Experts of a small language model.
Experts: 128 experts in each of 13 layers, 8 picks a token.
Below are experts of layer 5 (counted from 0) of a mixture-of-experts language model. Rows are named router (the router's row for the expert) and show model dimensions 0-255. Each number is 500 + 50 x the weight over its row's rms, rounded and kept within 0 to 999. Numbers have three digits each.
After each expert's rows: "raises" lists some tokens whose logits its average output raises strongly, later layers aside. This comes from a sample of Wikipedia text that the model never trained on.

# expert 94
router:537468448463469485415578582533546485477424443453424514438475513494491489522560582530473593512536533392542407360437494485555527456499497459539433487429445513538474501511448566517492549583488618567550541455525489484591564472496425466489568517596541515575555456574601564480588430501476443472606461475563549479566487508512465500423481542444493503455503476537501586555448511523496466491491558488516496457548477530534512511472490540459527481534553557553494459489432436537573414590442491591393478468468428539550448456510441556503484528475539586616490455579551440416497490473462407481504453640534412494601473459517520533536550499508519487518541521452472521499485471551384545471520484475461431453474538403495533533463474464491529554528445526550437526399418516434466553473497565
raises: "==", "===", "The", "====", "In", "U"

# expert 96
router:365504538482482484582492590520546545480618420424573524421528471559501403566391518571587537460411462572634559471473513642529591513387452449430448472456512498446455459585490526577538508479468565520493485404560457423558463443428473485555449488452522536549445481486489534490495447484510438464494447616555504502513575651475517470502497467496475608500496523484540470506531536499467438514445393526441465467533492479468595436418490468545532569525488536403498485469428447511500540489538466537475472536543523592509573533465437441507567411528536563512495553502492504443432568495503505402486478495572450484508480443519552479534546507433488457483446476458496486513580521554433509463450476470501504488484484469514447411477462504508490459421569450438445562433450497484493553471526456
raises: "ward", "mark", "ux"

# expert 79
router:477415548487456576559318476549460428506505538574359589471474481405573483499489497574446456490470451532448553453580552477571552529472482505511491486513537488513495498569490531528487482528519488533527507590523624491543487419471533477510461451511462491568523488445541626559524626527454521475472447516540423454465525471449455595433397483433454465476486562476471544556430556497445572570423518473400515519511454539517485447569564474468573516489493571525471534496471428520493516459432465488446601472505464487515485510460501501515528541608574477518513432508482499497436526473523431557487450555458501546469452480534433456450563499516419498567415504627513481442466463457484569429441563536504483559470574573440568486556464483597530634550570476519501482501558590473477520470566523
raises: " The", " In", " After", " This", " It", " However"

# expert 71
router:448565461561475564490432521568482498547536562512576593406582533564426486575549524569394420470547517494483520387463428587485439633388481519452463490458474486540530534475413532476581517488560498449532480448489451466513462517499611387456546483512556525558534491539437468455535526451512557447451542531520442524408501532534431513524487603460469546418552526576475510459462513494516523446504452542476545480520484570467587498475542515531411486453411436537496525482532563458494488538530434480487442422521461550519529475492497533533539561498445578584502489482500508453557470490516442506436487364501505514488514440533573402496538518464483423510503453532496562455435550537641593457472590403505514463462508512461561565462462470537416496424480487410552440484426395466548484499485430
raises: " the", " by", " that", " more"

# expert 64
router:558525528598505418551496470516400537548579410426550464502579479518451469435476423569587491504432548541431514475431538513464536533519490430502535587515571572499519590436499522529510540478446484507546527481483449605515482427518604461564522504552481512535543496474535375476532612409499441495528554417456457531471500481430491540484540447469533453505472458489444508535531448463495356481545458538501552434549481586425521474566456516513455570484509483553404518551491530489441522468468538551525496615608524530527376558542560468514469494446444497419550540549499500456468459428426514535560534459535494494455489528505523459530333448509444557565468469469440509484591456492515436433518489460451520557386565529494500430538518388485469471515564498471435538531456463451605454526529525
raises: " the", " ", " his"

# expert 126
router:501456456531522492463506522566472503568587518420495537627448480514461488458456576419506521486574488551527407510422399454535542571533551460500494524394505518465497445408495573426560537521470458445513518463427470516582508523548420521507477430497418533510446477462554481488518532468503469514490457494565479499435598643659441497502472439516481493484479411391519580476583423538474533583459547498561529459492583535476418485404399438546558490521550533489524464583540521541505509483447496566474421600516518521476454502528492512504569588617409506524477515503495563535448463421440489566420516503520507497500530505510466526570568526516494485534470490418532487538520507595391562472544466424564512555489479389477536493484426466581526531568491494442568428572560529551491511535459488
raises: "0", "1", "6", "2", "3", "5"

# expert 91
router:579603618496459470500608477586483495549410477537543504496453561539503528457566503575367514446566561467519482386639534500577517505478552511465534476479440470463427423399393529473475545494476446540498556551472455518559456457574484608434412483534561467559464526530506440473470507466590499509473628551447502491474406551447519460492528514445594497552495578468508459493513577470461494577599508545520371542492562562424520481414484513488488502475477506611484590565404487443485544482529501472547483497549474535526406458570524455514515533504468472471551459543449463535468540458493514459518457501532382464453510488480480538499488581504445567499547527497526498496566525564607547459511496463464482431456551517464604492432461491448489585499541517553484442407496507495444500537495563
raises: "ation", " Games", "ory", "ational", "less", "able"

# expert 75
router:560596539508507452508511485520460467561555472419568431535574453456363460409586456493611436466497526534456534527464615519435564617532520425508472606535512610468475553446483523499445550360465468515546564456475406531498487480610528456523524481623501540550476543376494414396490521444476505489510543446473466571487547488505603568504498441447556546550412522472491529486495434520472428456489498580541549434488530489429493491522425501506485502510508444515436518542539560513487520529484510516517562623549517513508434485517576466485517512413487443391529464519516526460472510407410493524532540504558552536475486504478498482536386484552467543595485467516462483423531416567543493460476490469481537566472548536503540471583487435471536462560466532443430557559443435484544472498521567
raises: " ", " the", " a", " that"

# expert 77
router:523564533491496491472483576472410481557551541509596517631429536533584492650590538481481545506512457531570478514477473475549541404449402446565526555437518507491526500523552403576504450470488546529534508526539501485525476541522487548437521409500567528485509509432531460468579457418459428479456525571506484452520505516446542432491576564393600491414448581517510396563554495449451563418508404458436492442446572536449497544508464495486504428538414413491533415395598458465436552503535553459546426477517438480587517441490552497576484501473524480476592510528556555491458575560539519448509432515464451529497464484537546426535505532468534533543504484501577464457480441515491399500543542508452524546500472447457532513411494463470552523482559586499464478476479573484637549511593470
raises: "iving", "ust", "ival", "ived", "ugg", "ives"

# expert 100
router:543484366480529471523519533492557437497486434591451482590456493512543412517452512479511532455436499475499556489423517534481524478629473455549401410580479618445600496533621523527466481434447517417492468476562489539484516518491489473513483408544482549507435647478421435536411438515573506501514477471457527581573499485412498561484483502571596495499552541466529583531511561490512505342522534506468514497458478542543460510527538491390427529518540615470524530489612565493481445519516497410595558562490488578474501496515514479493543501421524521575462464476467539489541504570510517550405549541505549551610547513475458499523449630479481496436501459512418486491415485491450553500526507471522501466469516521509411433476477473547399490455500550483563468555580498485380503502489533
raises: ",", "-", " the"

# expert 70
router:566550570594533494546557484518453553519544477391569478522535528559419464469482517567596491529485530516486502568473584424421555486518554451456547577498560512449504561447506565550425590522491523514541515510501417551477504462501599445483553542558543524583572510425471423466478532447495433465487495417531471535516466495437511545542585440504550549568413488568464576511519404483476420517519494492515537395444519549468525479536381462538411508571460504506366510617604516464448489493593501491500458571538511520561418460561545458488549520465482539463534460557454500464492493410479504560519466436443512491460511541500465454527404463564439491548496491476458490477499508570561469445439473448460561494428562541526593479561496383522400468505505519419370493539479437491548422546520572
raises: " the", " a", " his", " various", " some", " its"

# expert 65
router:511468577556419537492392526514500585419627466507498513462533500579530496527479502576484398576601529514509537472557519508521515547476536470503444539503544448547495563497502454530496542615471535575541590502505467439403485486487472484589495418487509474383517511596452451505410550475442442501397555595605421534544606524452532408583533460485419419474558551531515422485508511519413565526520453538494537484476476519483605526524449541522472595521483485561531470537480496443509506486522519614464534519539484485560505568435537503526537518503477557521432513505563555502523534508453475521481476485546465486428462501538488462543518439463434513543439508635463555504451524475558471457578575547477418566486542419456497499440502397507542474517599542476580396531498495458581470502603410
raises: "chester", "ctic", "According"

# expert 127
router:471527545509546490557521469499573472568505558442575477376592494583471451528606440470420523487484440510459513515513486519555430540508432545553517554409528529535435432472493501464557510502577541499498460517430475389442449453544533552492462331415462543494413501527452385510502423517450565553420426487508480482518492508551552504445453390528541518498465526600494549562557519510464499503479476513409510515478500438530524487473481415445491518517481508479540511397426429424549451466495515458448536529427478431432397442448590507451467475383428537549512498473481430572485484486582432513477484544522537510449503378528535479511519479471538528503568521470507556452473484527511489514452568466492562482539551504428515559494508548466437419505551605654591480472557434560563477436462492
raises: " which", " cast", " all"

# expert 80
router:419567527429528584485479455483546437472471545531547459418533547507433514454502425461513530472470448537433562504528620502474485506528548521464435482523436551467563522516573531486455475458492526449493400486470463576459563489453511536556544493457548457567472520495434516425494448550521416506462452398440519497476451460455509528512505493512415443538460586515566477421410497552545445494407465458549517585480482468527451451533556571423522523408457433450456520497507512563420412458542479484524556542464531512482506538440420408476420461426597399436436575458504388526554453523485519542426473452519599498524525472477517501455525537572534522544484474578486442441435493501578438538419554425514582559529481647523415497533519481417544467570486561589521430509508390457540430484439492
raises: " ", " following", " other", " final"

# expert 87
router:529503547500560448503477553571472548433522508500432530392486498482516481512520572532583564479539461467597440494540496524575499450487519480530488534448461556532413538484507575571498529471547557482527512469601479448587525470555492508518525510597462494493550492456613565573506491517581544420547470550602574455508579516447415568378537532468518538510489528568451485549437443513474384505493517445425529423556404480442422451532510420438597438546497550478543465426459473522557448481445521410439506477489462515468475463551453558518528592459443577549478410539532429481488465520508431437515526560498463489502546484495536555527572445563523582519505415510436507500565385623458565462524474475487440477491599459446463496474480409607496587573427479502451526505497546548469558554559486
raises: "|", "===", "==", "Professional", "|---|---|\n", "General"

# expert 86
router:535537391520482504533579472513505506477496527557389460450521392411530515510616456480537562553422519387498487475536539531338495579477475400498566484491437460462466466504384512480507578547452550484416477355496516464530510488503570519584485536584443501455507472528576361491545505528476559475517538486513516609442459532515522464452520551444429494506489536456461518576538532473506595496523558527442497505508521426511520452516451494447529386547557435476496488528450544485550487414591471400577497581493473447498455519508539499490564470427503595501488501541472428505491473539541490519496450438506495453451522462486523487539478415475469431479535461517546523447521561541544496447489411513502505490450485467511631445545421557484484465478563597607422497490521514565374418525485445
raises: ".", " to", " in", " on", ","

# expert 4
router:523464481540502496462402612509433508460523474435386497431459542406620388508446598558514459520555545498493421472522455572533574434561555428467513391540568502466408472480425558529511513496493462513488511442595412435558522485473403536373507558526406609541510453469491684580555545478422543461479497484645523464461561507555473568424519507433489484466514493538519478470448570467504421530518473462432558477556411540455550446476435413535581505531519510466522491463511534523486480488467442499471490515513505507518412481538512512499542534520484466494483458487460477525489492466486409472588517583501460486548544438523527491427587532441488505570514489463461483548474499548490548418508496485477449431494500485440537467451445528562544533490558457408422528516456554482598482443537529
raises: "The", "In", "ays", " and"

# expert 114
router:468562470563536558501473502500532414487506508470442470405444448508579498474514570547586488468441521492544611553463550526372529567434600585529558452536477510511455578558542444525473481464462554437508513484520522442459498587507537473541413460538520467450486487517593491492503521474551410448471532482484506561515468516439412435551489512568438461508475563486507464533362473581509492467565545426409540486399575401488527590572523472491467423485422350550547446512401581528475530516499471424590498447572503545527475511609518531510537522388481466517451475518582546502530550462508493545420467560462560537505472523505466517597445483516515533489518473460551546486524487450500565461566579567465488492504528599497567577452482462394544454526434504568544433540456537475571511472534446
raises: ",", " of", " and"

# expert 76
router:557545550486469365445441512498442542496496485554547514488411550458546578548569470506443433521525539514545513478550545514513500496444423462515552477530469500545471464481595434481515520505454474556519474465537516521498480431578527525458444418579462537446492495463524387462533446476522482498426569532512460510472502567469469503500518540396515577493472525497437427525570585536464541402557460490551505488481480539494473527594483564505510413564313473541545363498483545586497569536570564483512442541502485487556581469578550475549498467444481508423556499526515565477472532572461555463484461486483437512554442453576402468526477524433602525521480477406625513473475376474556431474485610510475416521511464494464536532427528480478497466504519597509425549465526498501644509541613486
raises: "ify", "ified", "ood"

# expert 84
router:571500453569434442518511483520421533467545346570568547442429495506516583492481547484499506441482543531518524465486545520460406417458465493498483540429528547549519515467463509493381512545569620513567602558548439538503469561594496506487461484527514526449497428490495474395523459524477457479472606547578496452438521509593543460463408456454588532476633479522462416572537591478482420494568561474479446406526485479421614557522483579553556555501554541570510480519517506471447480548494596551472496465533554521527472511511579581511463556495414541550551449519609532408480489473542554479511557482472450485530466476569480504462449589574559497448566528486519500547517494525522513480552527510467435495477383497461562602508446504508545624468503516523527558441496569426507511525552491
raises: " |", "|", ":", "\"", " |\n", "2"

# expert 122
router:524447501526485554378343545491546511515623498424510494460436528413507464534513511564548432514612516583476488525620332400517551455483449505471450495548496418460485494407463600542485525523490504475543478541602477489497503451440395452534465546468519561450540533566482642452493528426487362527500466513537499500449530449484444434520579475564448441471500499534522412577557491428483491558536513468516548554452450618505501450478507470527428496494432468529463547478494380502568523435527442448538494514477535410526562526511512536526464553551493453569446492546519503525450462477581496451617488585459509542482487608551502510479507466510549465587525487561470536506501421468506488486477506424504524493496491469489561533436442536498549445531551446450464590536583505452477486492487476
raises: "etic", "ism", "re", "oy", "ab"

# expert 85
router:614538486540474489523484492570445485457528512493457530412513500505504461523606561488449514470603562486495470513468580511500480447481437511555477504498612488565489499496499481455447538498603542555538558606419568491431480490456429539510536529463487544528526432563464438521510465513430452467448507568498496475446498492580529432466431438391562454492436465512490453525516564485487540606565505518531591441583414532459629536470419611515536524495608513481513494511453551539545518448484621641548442514462464542482419457568567554503479515583448436559523509524529571521581503484542487453442516568482470540473446471532470504483501523426536449476492529506505517539545551499375405475517502629453435449458546469489547536572468522459587474435530471401410507473460545443488542513483607
raises: " in", " to", " at", " on", ",", " ("

# expert 111
router:455470479523511440489500440461482532511480437391523499464495474447552430464612504464517495529586464464465580392455597495422507589462511503486527528497484455613481430580461493473452465461397532456515505419454462561526477525515544560487527577506550471511528469510539465442486587471525399457402486504522497503410480422477530508460508528531425493531431538492430419584503500544501405568399438487495591510562525435543557444541548613504584454491474480500513594492481449551510611483513511425441469526480546470510578463438535428505520433565523515510493492501551503562521474441567554446448476493508425500426501409502471492425546545532486424432520456399456526498369504502563491521463504549426566455502423643505518439542464525369472465456472463547433506487559569478464471435490460
raises: "les", "ling", "ing", "s"

# expert 92
router:491410583421416427539473543556522527466482555431428514512503573470484492548532528514506567493535530416475477469455409390568451435496579597502549592475456566531428535560501488554430590479471461548492500496492512421627495467530458456586555533452447516431480511551554505478566493512558477601545452563517567550433506398448528543496593462461547542490467531541488562454438438488462468594444529508474545550521481561446389403469498522453550502540480529506502525451493509473547479519443478495437539473508497450464509479647477486538565529476495580380532450488536440467450608465589469445534463515469462473533493488497534509503451541487518562604439433609474519520435421491441483444479500411522524574476502467546541439400502490540492590507527481476512510449488529567348504488462512
raises: "===", "==", "The", "In", "L", "This"

# expert 82
router:551552472515469450568524477580491574466475467492552553467536523466476539536543563487476534476557483472493472512482569455489554484404434493579441522460548507630421487475531550458499587510638539503523534668439471464393475597543518528501521488392449524524523361472470378482466560495427525546442507585519471454461493475559603445553502409467478538502524533590477500437515533535462543499545536536488509373588386586482537529473457595461489549552547561505516510498507440492489579479489484547505450536513496477551466463501550533538461536504417471470519497507539535447480538529552588429430508458537491585469470542546494534413477594436527519479486522550521508524515530500447443489475495570521418463482621463495523545548553520472574557466532438444570533435453555471530618592480509
raises: " and", ".", ",", "-", " in"

# expert 69
router:539529580509511372577457572503454521566431514506570544534424553504572562549600465507486537468476477530580461454492465471524497476453408470577554567537507546449571520530537430591549477493420515574611503526502470464489476521595463499508544429541478496516562516501491499406517500427462436488484477586538480456554424517524559470532543500451504495443460577533486372448586540520454564469519458411491444531506541564437474568578465420516507484529445444525546484430499475482433516535511491508513417480489432515498522418542567449554437499452489560505564456568615564517494549560491510419523432526432467570558454445493478397488416467448542546454483457474596481475509427540430415498527556489394493575544435465539470534398564518459539530500567537526483486458510541520621605526566521
raises: "il", "one", "um", "ov", "os"

# expert 66
router:530532569572475451514435579511539536542500489488521508449518501482486439551495482534495509481610536548509468552542411458549563579492495423506541492547542553489425525428495457426539470571482499479576557535459502541540484491558420494490465477532513563477534578521576505565478516436505392527471529614488434572473486550536441368508504510497479564448583485498491476518544581475485543523557528565588577491465508510483475573529441544446613467688442454490575471535382511411500473481494539566500412432533445504585497509509504518566489492601418536562590510539553537485474587583421509467623493538513484480479459484530494424587565532478453444511516512505575569477574390484531490482649543509469521531480510431474459555553467446473495522505501495526610450499486491452523554554534444
raises: "ful", "um", "ver", "ves"

# expert 93
router:528525413486426520454490448532464574509551472514450537498484444576510522560540463553516559528556489596510490462581406478485551420480606539532554558491566433555422506437525506421581576582531526493522510429524570444486440565519477511560446523513473576418544525563535515411580458474458493532556446526552468567464568520589537410460515515482568424486540492583515485480537465449442554505546460552503566473508470609496518487514485458542528534606412516482473439473476455426504462453477492499455497498524525510547557523524495472537546503510522500590494530507489588518494503475586427419591494387359531510372445538520477490529457464538567454482473488476562499525499578571413434432507494505596537458461543444515511638519496489579523442475635533498489502515491482526478417495536362
raises: "low", "ours", "by", "ude", "worth"

# expert 89
router:566391520460467477485534504569500543473438469451442506440539505537592482599561593530468519555535582540488524527464566445485423546405413468452410501455492532610589504481550478570496571513589547542563550571461513585427491502487431475465555504526460467458513433490445529524468399495410602471531416470510507480474509575527497511560425502458547531476528448443484530447555595434507507578560558517553585462445488611454653527486393559500508442507521548555465538510551528481468528564483604573477459534478404417514516447545497421495480534478447540499526563548519472462491538480530505451471457567554422538532431512486465463408480509504491424421553519470512539539444552525417426450502507478489541486460531466511552560566459507426516512439639477525526500401491519503493563509507545
raises: ").", ").\n\n", " and", " \""